config = dict(
    d_model=128,
    routed_scale=1.0,
    balance_loss=0.00702,
    router_bias=True,
    tie_embeddings=False,
    init_std_qkv=0.0478,
    optimizer='soap_variant',
    lr_head=0.0179,
    schedule='cos',
    final_lr_fraction=0.1,
    steps=4852,
)
Below are experts of layer 9 (counted from 0) of a mixture-of-experts language model. Rows are named router (the router's row for the expert), gate (a neuron's input weights, with its number), up (a neuron's input weights, with its number) and show model dimensions 0-127. Each number is 128 + 24 x the weight over its row's rms, rounded and kept within 0 to 255. Numbers have three digits each.
After each expert's rows: a language model's description of what the expert responds to. This comes from a sample of Wikipedia text that the model never trained on.

# expert 25
router:138125123166148115157133101104111127133105111093119120136150088099098083112145133121144113146095139106086136159157116078144124108151130161143142082140073157132176140133141128127125151082129111130151120175167111119129138107143111147108147160135105158156120114168112114103139067121090127135166085152173121077127127158118135103147139127112111115139118148130160129127133101071122129146160
gate0:147122185108124074116099113096143138093117149132109208145132132121139122143150177070120151130143112118124068122097102146156113138154096093125147113096125164133099175134126133146105146125115111173154147137161103134137126129105150117144091099108130159163130101118140114098145155100120152084121165161123133101140108136131124155139103114171135124110137136130094122131142104142164158122112
up0:126133134116114131151108153142112138151153111110183100115109131103086130132119113166126085108115145126128124149097105103103148145144175118120114111156132146113151123127137083120101095141160127077126146127104122088138126108144138144159107162147121115107149115111114165149109102213131102158091120096136140105137125112108140092142159154131120077141077120136140175168084148120098130142165
gate1:102082123083114156101134130166118146144115138137114102117162123107202145106073147101112108132153138149128126099101152152126137116130111114105143167117133120129135131127116150154125157157100146144133131095126130141079121144095178123113122125135101098078194140103135132151121154127152167114100146161155148108094160105146107121159138169169135127126158133113120157138122138136087152085104
up1:134131109141123160149101121112131145136145144096134128179120123170119121148135134116143140126124134116129146122147140113095121143086131140129111146174131148140152123166138138080102139139097085118138127168144115132131143101148107101102163151067180126164072116120115123119069101130112098160144111109127083159188129148087112179140116140127133118083130201127119121127133113115104124124144
gate2:154064091094120120149150140107137112085126176141144157153140142127095134177149137108120098137142149115120102128114179142149131151138144110119147124131140133129092157119134087080097162111112120120134177122128149101133154136125155133189149107100108136134116177155101164109114134141129141114118133149135190125104155061155102128119131133179147114131127136127085134156117109135111139147112
up2:108082197133169132154144123064121143155137130116114136138112142111109091144128094128138152129143121117125138130091178137135135141125129116108053127123142124133137160149125118143109158103176129137118139116136130116093145100139129118183132099119147118116091098108198132138148118149102139158135141127143124122144102167140138146144104110106125116086144071161118128129093124118169157175153
Blank space before words. Lone space tokens and short word-initial pieces after articles or possessives, as in his wife, tr-ea-ty, a sequence.

# expert 43
router:146130142123158143060127114132140129086130140113145158140131103101114112146148149143165096143084118107148122123187145125090155142156133106096120162096130122145129149090122161097086081143135123138134132149160151146132098108142096102104131161110128139124121092171133117145137126149130130100120157154101123153159130111165108097128127132138130104130124124143172087084137183129167115168075
gate0:166140117104142114151075108122160155162106130111113099168154144167115090132124136151069119106124125114123078111105145112152137122114148129141083118127150124122124128104151157129135103143116141152119140113149124120104125182170160106081132130122147122112114143120118167106080145159094102169097099124128139122166137112133111098151094146095129095127154123101157163141076144162095131092153
up0:084146116087150126128122158092120107149123143164118129143135132129150123123094091101076123157147114093161136186123091086107153140163127125179127150111135134160158135106122131090106130149099130127100146110143129140072120078176126134113133161138133141179150103133080164129135108130140127145130112119139107111141114105083104112156130148109156133132066110165158110141099122117120111127132
gate1:152070106142149160153135137108110134108155159125138147143133128116158149122104098106112118093123112149177106131104149156151146107139130205103100134132117130125148133142077131108123087146081134124126121126155139121081119148081124091114128155140117116126084155142162105067169121152152130139136129124143126121117158135131134154112088128091169116144106129100132115098106132146112089189138
up1:128101132106111143158080111161120135117161125082109143125155123144143133118117141138077104058111128139089094143080159150162122099154137152128143135139084121096106102150066132122139131137093080142123097119163113155110104122086086096179111158106140128086123121152127139099126120138157149142125129154145180120121140141135142147110122106102149136134109168150116155136127144127157104139128
gate2:107120087140094143073108143128146175139122151118109122141151127083123142142109128123126123123141103114133121122126121128116165119146072084128136139196107138075096106120117059098111104135134132104148129137136126158108135163109117183120121095130106189145145105143149130158110145177136106142127119111079116143156137139128093130081136114147119124152113088132123110129119132154121129185147
up2:093103124102142137087127084118146158160170148164141133111126144083096172125096110154095136134139138121116120131180133131122134124151102120115128121134104169112123164121131140112118141166153106154113142145118103197096148119106160125140101130123154110163144147150117105157143082120133123108155123130090152153153092120188113106123130132148163165096144139139102086079138111161109135110106
Headings, lists, quantifiers. Heading markers ==, ===, list dashes and bullets, sentence-final periods, of in Species of beetle, and quantifiers both, various, many.

# expert 17
router:141125073130084176172144138147160132141144124100154103159104150143132197136157126141120122119118119074128124127174130152173136147143160097160139145148123137161113179124090130154135127121107178133178133134085143137124108155091139141088110131112111148096145136122110165148144114130132144130095140122151161134120112145116143117139087135094064164149114099130145142119126163124129141126126
gate0:093138102118120109157141156091104123127121104110129142101134135178131130090097134090163115166132150142160139145159168104139129154122122120119121129161118173134093127140139102107107117088113136154124109143133110143075129184133119155090125164106112158124103131150113115110096162105133160166101093109164168111133186122201132117142160119144120141113101108174145133135119122117142109146148
up0:127107137151106095141146133173134103086132180120097086129137118104144140159102141126095174122153114111116128100086139157116141102159110149110090116136115123101110174128136128098117112151148150129162156135147139102118113106173157125157171130142085053134112150114100142122121113091077134108138133146058105151123111140091123121125144153113112096138124127136150150129101102157136147120149
gate1:154111121146158143129123146098093125136129167137096117117131117087130122157101147132100174129151126125147151123150156161138134132123133174102150127161100162131119112148121108136120106154135103134114131142101130216109132106163127120099129116134155159128153102134128092105150106174118102127127105135105099088152205199160150116118154133107104152132124126091135125126089112161117100143131
up1:129169162121118147113152166171099120145152137137146122129134139114133105138172101183114153142085127117091136122126124169126136102112119138140127127104110158153115109101155162121118183171099162156122141139111159176152136106114123107124116113135123120151102143167187181128143121131136143125058120118143088090130130151123133149120096161121119133099147133093150101092121134120077135105148
gate2:138090142117137114165163088134101088118147117122112129107122124141137134166115124134152100135127156135117135164117111117147134090119078136130083133127098116106130164132141170155061115139109097168133078052141133143067172134116119125125109110166087118107123148152122148159145110158108117078101142157121155112092143146146121127151117081112169135116110132149128142129111126111139116135136
up2:119174123106136109163113111080157102097122107126136108095151148084136136132106095099151100140116126123138157114101076109153138125123093105139115117114120133156083116101154139095148093153137125109122100088144108083120104134122130152115155141091139102157122124153108120109121106129174124157119075147143127116089130130125144097158149114160169094153187143110126122130151157113165108123073
Past-tense suffixes. Verb endings like ed, ated, ized after a stem (recognised, removed, resided), plus built, used, held and mid-word ch/k (synchronize, bankruptcy).

# expert 18
router:124113143117161093140153136131108119121092133104121107115137197120164129144090141096152099151134128161127137171152125164103132124138118129123140091139120085117100123143081115111103114116109152113142125103149103111141096154092160088157120123193122135096124072118124169116112077172128092146113141123130081108148166103144136147126175158115109130106134117134098105120119116109121085117123
gate0:118187130143157098117143110154116131152109108070123129129083122132069118089120166110143155108129120111119113135139129124110136075162125100152136140107100105066121095125116112155139098118141145131111094133093161134149132123120161120110125140143140116136106153160113177119104175138128138138092152082072114121160161144137107138076139114153091151150124108136144119081125140104128141141146
up0:148123099068125147116157149125125134134185150158128157138151110167158145097157139142138157126131109075144159128168121129184074122149123124137126130135144150143110140142158120157108183170110141177144158131146129139107108119139111144121129101109134152123172155133117103133140113100150150123124126149148154115126106119176099113176119134107152126089131112116157143139072147135097137177103
gate1:160171117120135082148076084094148128133171120138098158147113168134124118154120130120166106155189148146116134119106144116125157127140080168169157118155178137127159113124120104120106107110107123092113093075124115084118133146098137142148119147115148129126092123123126155097082132150136112139132099131171107119143156146102102127129142160151083117120144126112121132137096110116175100132148
up1:159168145120112102132083107137148147115153146131101142151102171102125107125101133116145113162145099171137120140094114105091143163158116140134158081158175119143104078132108122148145098126117150095156130115115140126143102124069138122118111128132105149113081137098119121101101131172111073138106123097140082116106130140083158105122139148119077090131137117099126129123117088114120099121160
gate2:115135139111143075095128124140149136117109113147093123143074111118152104141130096142141112094126148132142132096075116121116114102087126131140098136123072115109159133133122104123088126124124153115099094155119135141099135115114181123110109113130126086145125112107177109178151132126159140140103146136079140100162150135141127147099105156159142094056103164145109173147111120137124156085124
up2:158098133139122135099096136146095149132112155119131135117124132105153113106133103121119096072150086124119159144118135142120108137075142097085085148130113108093129096152129116138123124149113140116131158151131147169114147112121161130113167122157089095127138105130146108114162100150102128119090094192118137100134148106139170139191106136088122077080096159141122113124085136130144115128154
Word-start po/ma pieces. Word-initial pieces po, ma, Po and apostrophes before possessive s, as in poker, potential, policy, Points, band's.

# expert 15
router:111130139117155124138176097138116150143067110171160135113105144113124077149119148107134114138163109142107115142128110165117104180123124136156141119132182129110082119134171164129100100083137124129126117175104090091087125104140097100102124127153129134148150141113160105150108170118125115179125115112138099119116106116147129103146153134185122150094123157128142150151106138136154123163096
gate0:105131131130148114138125097116088122209102122121132147174079099166111093145119148117109098106159152133165151102116189144136145121146107129124157104144124120167100148108141089092128151124182170152135138081107159130135123144145101124152101127076158117149104158093119109152101127141130138116154137157159101143104132133122167133111142142153122109141118141146105132169150116136103138127154
up0:114143121131089124129143094126128165164114173124152117141111104167124089148125167150132111172148172138119150130163156140146127123131165103115158114154155109145104123140113130077118167114113146126116168126100128143124109114136103086123137169094158095100130155134117083183131094078168131101145173131145152135087142160137109130129105127125130150141117108114128117100162093131168132134177
gate1:087140164111103120130190095145146148149099170135138124122123072114118107142098158100115114138181159131125136159126133143136104177110124156090150161143103113150099141129101162086109132128111138141102140152151121137104142114143137118125148150099083134128164171160138091142123104083128156148125113121163157151137133100100131080114137075143150136102130110107100146126093082121133118131121
up1:139135136118122143138107132108119156139102162084163142154116143118152172122115129154127119106089107111161104129104149133150114090128101111110133092090101075107118132140120113136138188132130135157124116147121120113136099152071157171118137075095111101158097091175087140134123112140159133183126084108100122123119092133118152154116095138157164140150103129097134108123141112129152114123175
gate2:148101102123109104092151106101111162150159145090147165142156149118124115096093115145087124130122112139144116106125147100125122167129140171143124122131139114067134129144105168088129155147096121136135193139125127147129166100109117123120178146105144108078083134139136157133166113095095183126107127143119108134133104113115166133090143108108146159137111120108100102125136147129135126114197
up2:106141147099125146144126118097135119100119102160136109110108120171126119124148138114115141149131129094107145098158138149142124120099124130140131153161175149129126114092165120115100084107191142111167071101125158102157116160167143115119111146119098130176157136103111136140109126158162131135171074118125105142136099151105102121193141110137135118103121122056130158143128128159161121153124
Sports statistics terms. Word starts and markers in sports stats and infobox text, such as re in receptions and rebounds, inter-ceptions, career*, Total, goal.

# expert 6
router:109113155098105134111115141165172160136128162130133178102145168144116115100123088150095123126134134151149143076149166097117133103110111120134110134119130134150131126094155147182103136077139113174155103191109124124120109125138101166110166076099141133149121175120128126125094157119156106106101135177165124116164139129150097135130120125124139133160113102115165152135122150122114092109125
gate0:180143128138139155159148155158121131153115136109149120113145136158134114127069127150118132123131145114215153172153159142148172133107120194123144139165114111147170119108137185089149126121097115133129141093113128112119164104150108159108166152094113090160097152139127116154097133113122124131115105141163158129091164130139123100108112116111136121124109141166128156120153096132122118110136
up0:127146119139115089129086060144100097124121113154097118121125116121107154124143116160136128084101139128117092116115084082134127142194123115141195122115104136123139126119126129124131129103137117103102120115151126167149104184127144112154121145090129168144161132132095127096173123119132166127179101093110155100122144156112171109094103102131117156113132114121147094120101157093128119145137
gate1:113141109099126108132138120136115120146158081130147105147109127104122122154104129120167103109126110118141118153136136192166134126090184118117155120137120129106106140098135144114185170124115147111121096105172132133110090120152150085159146155142140125142128111127119125145141173101105129120134167139146138157083086124138099086170103158152105105137176080096105112118093128156111164103109
up1:130119126121098098142121109064093127128134183080190138126152135155164147133186122102172092154114150168162137151162130097162158129110122134180112125121166111131161123141150101138100143129124144123156102115100150138156130140172116135111160137112127107125136110126124175143113108137146126108113106133093144152124117160140133133103123137175152137125133171147074131126165146136141099122110
gate2:145158174040086093113123140154156158140145087085083134157137143139119134115121119123157143147138129103107126116103143101165112156150110112139120138113132137138109125120136129115150085173181133127159116151098098092132110135114161137105151121136116135135118117115161134168151160133132132112148123139146183127119122113132137124180154121106139128107099120081159114118098165150131092079141
up2:135173109099093140126132129154163207154106103093129147120120147128129149111144145165159072137143144155130114127150098077173130129126138127140059169163107119114154115107130113143136094134097132110121147150105113114103115119138159182128130154149112135104136134126143148170121135154150131099135104121152121164085143141141133128134147117168141157133079167080142110110117151133114121111122
Preposition "in". The word in/In before dates and places, plus word-initial "in"/"st" pieces, such as Independent, initially, constituency.

# expert 0
router:156138116118102143131116159162129142172170182124123150154107133136105124134166122137130104095164118145074129109175142126160077140124152131117129116158111145146148116151091106146105151119111145094169134141106126168112124136108145095104151092146163141105164147138170141129128113152130129118080122136146153183145099142131097127122078125133136158120053126104100138167128121140137149115144
gate0:136103150124133154143132087089146161117136136151126142145150138152102143109153180163101134097119146140130133143159091137128139135166131127142055099100117109129081140135063159137092145151112107133141084090123123126142132118095170137131103151079162155104147092141124195157134119105114119147124127157132121116111124169122114153114153109136144134092109150110099109159112151128170128134120
up0:130113140113134167133133162138171110137127122136140114097185133100176125143112138144120124184130158099123158180072148112128142114075106151102144165105133160131134141111151136081173113138149088122128087077154131095108118125091134130094183174109128118122162148151109109139142131138099109112125124127131107125137151122106109077154131155133151121135116158104137130109124170119117105150133
gate1:093143185121121146134158126095147094142139140153161067119118130106104070139131099104124118107080128144125155138130134133180119144125100154083133105165098132104151092116155172069136114135114110083108112113105130132157153105147147132115140144148106128125144126142135134135164155105123148099092124150140128129134138130104123103103092181144113163152135155109117171098103137123074116128117
up1:184135103071124100157139096112148118148137134119172119140128135154132141129126121188134121123110126125104185177119102154140092140108178127133128093166179105099142120133120124154150143146071151074115127131146127167147136115134143137103125125172153110116134131130121119108124099122142102116073181164111162146088113127132097118124126145119112141127127162103114130148107124154104114150162
gate2:150091127140128117144122148094146143112121161076105156113125114157160129098096128108132113159134133139105150137173160130118117140108114181132104136149146127149149114097125202102105154141132137127140097103075097106095169114104138113082156134097167098092117112137115121180109134104093098126124127148139140149123113150090131145151150151154148151084118151148110179145117124097151119127143
up2:111177144146158144121119118143127134119131106144135122158101136102138147167142176154126157091145107193153101116124113157128152134111128078130133110132098125137106164182116108093171100105132131148129153186142163144145135122137083158155122128168075136154124131115151144108102126146160175148134135107115097114140180115149124106114116076080118114151141107117119105118127137130129138160108
Past-tense reporting verbs. Past-tense endings and verbs of reporting or release in news-style prose, such as released, announced, wrote, mentioned; also "on"/"of" after them.

# expert 29
router:118130146129119120176111143110150066079087136122125134121100091116145114111148124110135108139114143110130127113158126167187101130150111136104155131126117154126173115127098107124111109129153156072188151069151135132118121147126158101119132097123129106084169120140156104098149149114090122119114113144148113122140123151133136120163126143148062105106127130129129116126078184145130143159112
gate0:108153137093122102131116121092153177133138140135108094058161139107157115102132181111121144153123130108114156130102147149130123124136141128103072075155148124088102094118174133118115146141115095123124124100104122171152123153149165142171145126134122128140154152120128123109097105138147177137095103148119158068127152127107116121124134148142125101121162141137097124114107141102158081111089
up0:136137219115119124134142138138159156117131120111105115121131126155109135081144142155140151112088150178107149128105128116129122117133134100183156123130103065094137124122103101117097135149084115118124115130167118097147116131110109092131120146081125108111126149147115090142132111131100126104103115135132115105126084085148136133143201144124140149107121170130142065145129140137163122103108
gate1:173129114112127095132149113168147167106142086087151134114095101136153126135135171104073158129153137114129137146141113123132096119116148151093138148127157137112140098109133134144108097136127149146141135117141100121103151117177170126124071097152138136102211124124159156126183165121116150095104103111154139122128077170107137136121119142136133110134146110114104109117086156115110115103107
up1:147115133125130102130093125109106128135125144108110141131135139116125117070157129101178174118103098088120100158113135137132126090169144117154170077103112129184142106120125093140156119132153151129145117110162132113127105170096152121163111074143120135139158085145153141081128148156136109108149176136138145149114156139071153141090097147136141069113105136132124131136108151114146131125108
gate2:082140084161130130157148132105101161131116141094147143145115126157145125129148149136130119167120132137158132125139112149121138087172121096146122080174168162158100129158123138084153115080117070135145156096128124124163138168144125113132087133083146150133188088149133127086127128116130128106137119172153166147162116122115141083123138124154126162150121125112118097086134133144120137123104
up2:157143131078114122102126103137118119120145130111133107159149159113123123143089135142090144120102096150119136133109152120103140155110104172116152136136075127144161126143084135200132136178120133079119130134103168143117109100121126149123189138153121086099091144124105086123120140141121106178148096096119071092109150124142095159128149129124140121106137117114116127163120132091137099149100
Verb and noun stems. Word stems before a suffix, mainly sign, form, work, design (signing, formed, additional), plus he/He starting sentences in biographies.

# expert 48
router:164109136151126158178181111127110129184105168180118112148153123070131092121140130156088148105123163127112129117098142103099124118163169128108140121152159124161154178125143123117138127145129109118141102108142177145118143147143157124144145133106148172180114132123127108138129116111159149139144135131121132150103105172157187141129115098130133091122149134102123144131106113140173169124147
gate0:097154165174167138124124138134119157105123112119138112118128127126080109143109145114074152108114140116053087148128135130129138142133174100113107115135083133161137150115103073125144143130126126112111126148162173116125183110111111079107116108123139054133144133099124097121129122142128136129149102136123122104116170156128110139147165128149080137108146131107154129086152095160132153109117
up0:101140178107135134116118159179149078136128137114109141107083124134174116107135140134147130175148103135127137157177091152134096139123126095159158110114124179060102131124158135121106129138121068116099122111126095149139113131112123121146142149132156128109173148146146145177095142130129114175132145127165139095141103092117121082120125112165168102150114111110128118117142149122122111101149
gate1:148138120140085159123137187100148130157141143122109109157137116117158134144137183163147151087157154142145128155139161135130143105128085130149102076164082137177107080098145139119111107130091082148153129131109160119109103113101128106107134135117119128158136107145102102111143075142117092109141152106110126106104118121164129159129064148122146111104158150116156119127089140145149128134124
up1:108194101137126176164128117122131091123160091151144143128153114103152136131094076078139123135130129201128125124155151127138161085106099170110142154167125129103160124126106134105103150127158133133135122122135104138138137129161136112138123093139129154097131147134123110142167131122121166153129160175086134137111105147146122113163134138120124132121103151116136115125110083160052102114110
gate2:101130118113136127188139139096141136158112118127120173156122148128164143066158140126105146094130143148150101108144131124114174144157114192096132173154128135082097125106140148162131142120120110138112148145106120121171133131111124156153098097124135150117122139109122147086139149105110138137158066134129103178081089122120172095109159127112113163123153105147123122119157130145123134106163
up2:125139115104101139130144134143178125094135090146121107136145099131114106134146144128162094126092104145108094132167143106137145154083136113157104150135110121136148185140145112130136108137120182134140098155106133121075113126172077112093130146135124131086097109187148106099127137131138114145141183128093141161123124154091109164137119178126129151117145096121116114126073124091126136107099
Name endings "an/on". Word-final pieces and first names in personal and place names, such as loan, Baron, Napoleon, San Francisco, Robert, Paul.

# expert 23
router:135124151105111199158109155160104113142159137164119130146151176101093133148108094152110147162125197102114133105118074124093125151132123138120177135084130106115143119149102124123142131115073143150176150129118172124114113115104112138101136116097121121117123156117133157128100095129155118164115160101150149118137118163132113146111115144137077117122097133116106153099131076153136133142132
gate0:134084177126135134097168128093159127141079127156183135097103112125114111145100107142136159111111168119136130102092106150150142139169167118124151104120107116120127115155151145129147124123144157130152096117117128124141107128133118108115152150138136179119095141087123146151164112109127127146082151098126124138113139128108134123088137143156111152094159120100089163112119091170148211116099
up0:123117137136106103125135163141152148116166105121154167128145124129118126121129134119116118128141154097156159131145098093140172148086092155131132162141151146125204159131085120155126136154143121112096147118133109104153078109149093175118160117131186147088124102113131140132110118164153144132135118120128176107123128090136118141167095156156114106143181102157114118134108113151121108068130
gate1:126127150131113126126103122118125182119110120148150129160130128111123160183132141121129135176125132108139122138071134137118142126102172133172123153121128111143132143112155089108110120110131101114121095136143094163129122069094126122140108110084149130125141124064137124127153124126137138148109114133114153151138126159118080167132147064103145156160060146156098134107131142200114146141108
up1:082103112130130107108132153074157117098119153118114150095116130142143142123117116130144132155114160137124166138143137092146101128168123095114118112155114147166131168100125134077125154149149143124112121135185145113181090170104118149119142152082105131123128175124112166155121160091121153124130139134140127134144114151138126107102085161172120163099130080086107118107140071129144150140124
gate2:147108103130175112137171126160110098132143133104133149136137115119140148093072149135093095146107122140131101143136138145144149125161102079122105145142106126099117111127113125102148106146102106139121102111119126120128139128168124119142112128137096115136152201179113183100153143101070090114122117159122139147087157146144095109146167117080113157120143132148182087142116148130123131091131
up2:157149124127150168177114080113119123132119096126112127082141110108072148194147116147112132119124106141125089143136112092124130069125156145132163115154141128116111169104107094120135154111143161160132164113162145156095148126143153152122176105150140141134158119144134124134105118113123081091136168118138121128128148151119118077090111102132117089132125117135185130121143130093165139102140
Mid-word syllables. Middle syllables inside names and words, especially on in Arizona, Airdrieonians, plus ttle in Battle, ma in Diplomatic, mon.

# expert 34
router:140160121130104114141135157110121104088129177173144143139140115081120086084095119146123148125104125190137142086100119095132156119159100121122162130159124124122105119129147138120150165151164160132130105154093125135157174134121144162148095087113151130129139115173116101133097120119110161158167126146148097137123136102131158151115141142157161138122141169147091120173180112151110152131144
gate0:158136150117107139122149096146064133124154108132130123109129109103126145132102120115135092129117137124131144153124155091129127109134112096088090121115145119137125111112159170139102166101098080109119095124169105141128134099181115113166136082135098063100147119144116097164096190099135124147121154111136085112116147128142134113115123088144122111161082156097120109130128107111101138175129
up0:128127131136091091161123118087136144163141098113158101121132130139131091143162162157164130176130137163119136102135109123093103125118168168177156133140120088147137134131115138122138144138144122143154180137141118123155123160169167148130134134079098146131161121096123062127138066101133085132114091130122108159157114125142124101076175099121119126103144114123158134110143106109147127121121
gate1:124115155140119172156113130103090125160107104078126142113127152114140146097135119139108131140146112137071121125149137167126125097181118141126135107103131141119132172125121129134134091102162153145088168130116107119190143110095125134103143122124143110091178132124103164119159147092158151156144153146117147181133143124122124096187128134081099169124158127092130150135177146132109138110137
up1:169139100150075142102094188153166130102189114139109159157106122125125090089133120134146150142155148147138092104134094126141105132137121137113127143152144101080157151132125091142091121159115131159104192147111133127140107156124130131133148112134161138124110191145133110128108109120118130096153112102114093128102138108095119185080131107143107143120148142170158132136139138125122114145137
gate2:136162121149118118118127114139117138159147111123133182146148109115153128141140110107086091178140137133150095103124142144103142130125132131084156119148114170108130126142125112093128122055141140187122100111140132115092164131161161071129139126084169126207137126131165118130147171147120133105123133122138117104140144101155108102140130155130149118116144119144155158132114084104142131179149
up2:161119128140151148134136149111159139104104184175131160134121129141139102079115132109151147099134122149122131168086150112126119096111060124146137122144119162116126106181153088149093117112131163121155118120129147128112098132119165120156104136096094143134114161159127142114151131125151103187130123083136126126154102157120177170146156157129170126119152123144145105138101177119139089127141
Foreign name syllables. Inner syllables of foreign, mostly European, place and personal names, plus accented letters, such as Francorchamps, Gravy, Bovin, Lodewijk.

# expert 28
router:144135155123172175087098147119136129116112108112121121100127152137085101132141143135141054120161124165118114124121147141184116158148143130114146145131134108131127118123131120148171129128083141137155144120122126132098132166131114104131132153125151136119165131146141117107170115096140123087078154117166110172142115100157112142146125091130170157074124092175179115121120139086125093103145
gate0:104105099137122113127080137161084130112160133110154118106116159129162122144106133125103107062160144150104131142131154112109153138088107128137102169145100137132117150126110122111105109115124151142127141123121111115117120145153172190124130123090173118078113157125100145170137162179101143111132133129161117148213129107116157129113139102088124152109092118133133103122129124145113090121104
up0:102149131146153123140074157109154122141144124112138152127162145178111121129129178147116097085112110158139101136131134062105157155134163114125139146126129157112123162087110097108112111106151138091103154130100134100109143139121126176159114131104146157101140109108115151125115131225148109156117145134145143116147144115097170115114136094126127139093102149128134102095108136095118119095121
gate1:116102138126100094131132091154133141121101159119119146123087148108140098166108133130173133126150139122049131117128124106111109130160100104109126130107130124125135182136120136097142109155145130123108151146151119170152079120119128151137111113099100094139068128110174147158097092145154113136170115125167190075139137151117173106107112157115129113133135120158145124132134128145123136176104
up1:138130111129108143111145113158153159136122135159070119113123129119123111129108164139157131146110137105107138106108133130087070121118147138107092123163146162125123104124172161110162105165158183087112128116135092152103087107127133144084131092143124086116080133089123134148119110135104102133126108132151161118121144167122187160106139155119126125141159106134174112142109072149106147126145
gate2:134148166157104104154122118165125110121101123170159127135142124123128123158133121120123125110147111125145151092112169141175126119119089102127146104106170157111107146154092137170191188123116123168121108095131126105133152158118174149136172100108101177120125096129125119079128187111156124108130167132153132108132158139118158131151156114136123133120152166125116131130122156079109103126100
up2:132088154105100141129099101112160104117166173116111120118153128138132117118124116161128166157148081129166140118113114157127130149122107145125132120103173115116146180099150144131138124120140084083100120159167110148124161103134127149156136130115139088131155167157111149192099141097154151136170129153143108147086144146117104163098130133153132139122173137106130086125128164100129125099175
Ordinals and time words. Ordinal suffixes and order or time words, such as 1st Baronet, 16th Street, first, second, last, long, only.

# expert 49
router:126154110136135184165124161085182125106149164085132138082158087119144165109135141129110093108129128182087107123163128104163103123123160155128109140138124135123114138141101160122127106138114139132107100132096142094135125141158154149089166098120119138111116142133145137129104174156127161108100095081115120127116158145095116118118101114119112132114084147127116178102095171159129137131106
gate0:179123086125103123133078114069179129102119149145129077110106118150179139138152109090117108132117150152117144122123147156142136130120102131190134158151161147114175108122091083130141136129109139114161159133144128083161130114177149095120128132106105104122110119087140135131143094145168110133152107130185147145134132125115139134118101174117112113132099115120114152138142115133103144098104
up0:145149120132128091134114110122120128069126137076137177147113117114111128103157144114122133122088168130114099131114107127152108101147112097161168119134112096114128157145084095150123124125124139150132139147110146128163111131098150095140157117084164143113112085159127141117118158138139129151162141102129151095100133139100132160100072135162113084122097132164087147102109144105177191120121
gate1:137123123162155140138150202109122128104123157113100101145152138166134151121113136096081125165105133156158165100134149124124158154112151097058121160151156163142156106144123123048153132140137107136123124141160133135083140159097131118092132124119142085121101116155127128097129118127128126157174123126143131178120152136119131168091129138120091128115138115118141073132155132115115120113145
up1:136113124123142108124105098127197145078119141148135189158155111104116096105170123138153111124150111145144132084103110165138131151146133162186137121106140136168111137117132124157084129146162138163146113147120115097123167160161111128123124127104117161138150101100158156121149095196126126146113102166162134119125130093113122097162081129116132123135132107125161142123109118106140122155095
gate2:163126095141165088136149130114117142073121109127137159131158126140153105121126075149125105147119122139104147136153136123102102127140119119135158104149140066114104113139104171089139152124078107149152095128095138129096137136081121134138161153101174090136105145125126193176117130138144138082128113156133130134121102142093113127098114116122157134149139093143115122133137141129146190119180
up2:154124118122133108137110122149136092163095127163190146113105120120089125140127155096123092101131146137159087125143119133070117073111142130101130081134133165154119084155154149116082145102155106141127114090110104095141179126080114193130077097127114136127123134123138144124109115184154080117138130157098117151158133135143125098148117139115104119119136131112122118116149111141119115123128
Verb inflections. Verb endings -s, -ed, -ing and past verbs like began, moved, took, often in route descriptions such as passes through.

# expert 50
router:137131101128157126092115123112097129154161154127119130104092081172116104113103145147148153122146167213124114104189134143129138125105174148127114174154115133075131093122100112111147183144124161093125122090113166116110128088113117109154149105126142107127101098095141157123125128133110109138135140172094128121126162119107152170152104117121143155116142144097135133104129098132120143124112
gate0:129136108121135171152104147120128178102134110123128088153122099128098126130155129099113137172153135115153129148056120097139118143163139134174128115143157102155135116149113112161150118135188090124151104122140122133121109153119151135129177122130139137124135155143068148157116158129121131161119117156163128123146139176181109075115126139124131110146095107140117143155098138090155068148138
up0:195138114145114160155111109117136114138126141111098151104133158150138095117120155134142086101073118102109135091117171137161135144104137103096119110100100160137108141081132135087099141114111160136087136137130154128125118141132117126117154118109109096065138140130134123077137110108132132103161094112115159116096156077121123165121133151099136070138128119138145172146105156139130148096165
gate1:099110095127141110114135148124131129164115089131088150192141138137149109130175110143124089141073067149122124152128170138097118114115150127124116150114153121163142142118122124146118125159117111150111086111140138142134121106161090128120115141161169147144138156081104127113077141170121122121115144147171122101136163074097149078138117117139129151142115139142142092127118098161113152086102
up1:149119135119122104166178101143099130132152112124146087146147162132097160090122135145140148123133090147106112135091182129144156143124142103130123133127113081138107120122096153161128114106108126126110121125136110125138161130129093099107120161136165096093135107126177095112133109119093108135122139158171116132189103094121138150120106131174139120116122066117148127155117062101074152126130
gate2:122146146117127119094111120153131129101132111100131104117126131143112121126137127174094140082168128095101111115149171135131108094153096114137146102070104085116135112148161128064119132091146128129097112123170132145111102112087132134167083131097122127123140144168112161147161162104096089121080128137109082085115120143128147119124118156147137138194117119172122138102116129129162128127139
up2:127121168153103123103082115195125112140144158116111112104118118136147118130133122162126116128108162106149088156113140123154116112122112122121120114125140119144184118112155130119136129112126124093065154130165101088128093124105112143136151129113120108128120131119146157159115139149113068132102152172090113100108127167148126122089141113115133139178192149165147099135163133121166074159124
Table cell pipes. Pipe separators between cells in data tables of sports records, election results and chart positions, mostly before numbers, as in Win | 22–0.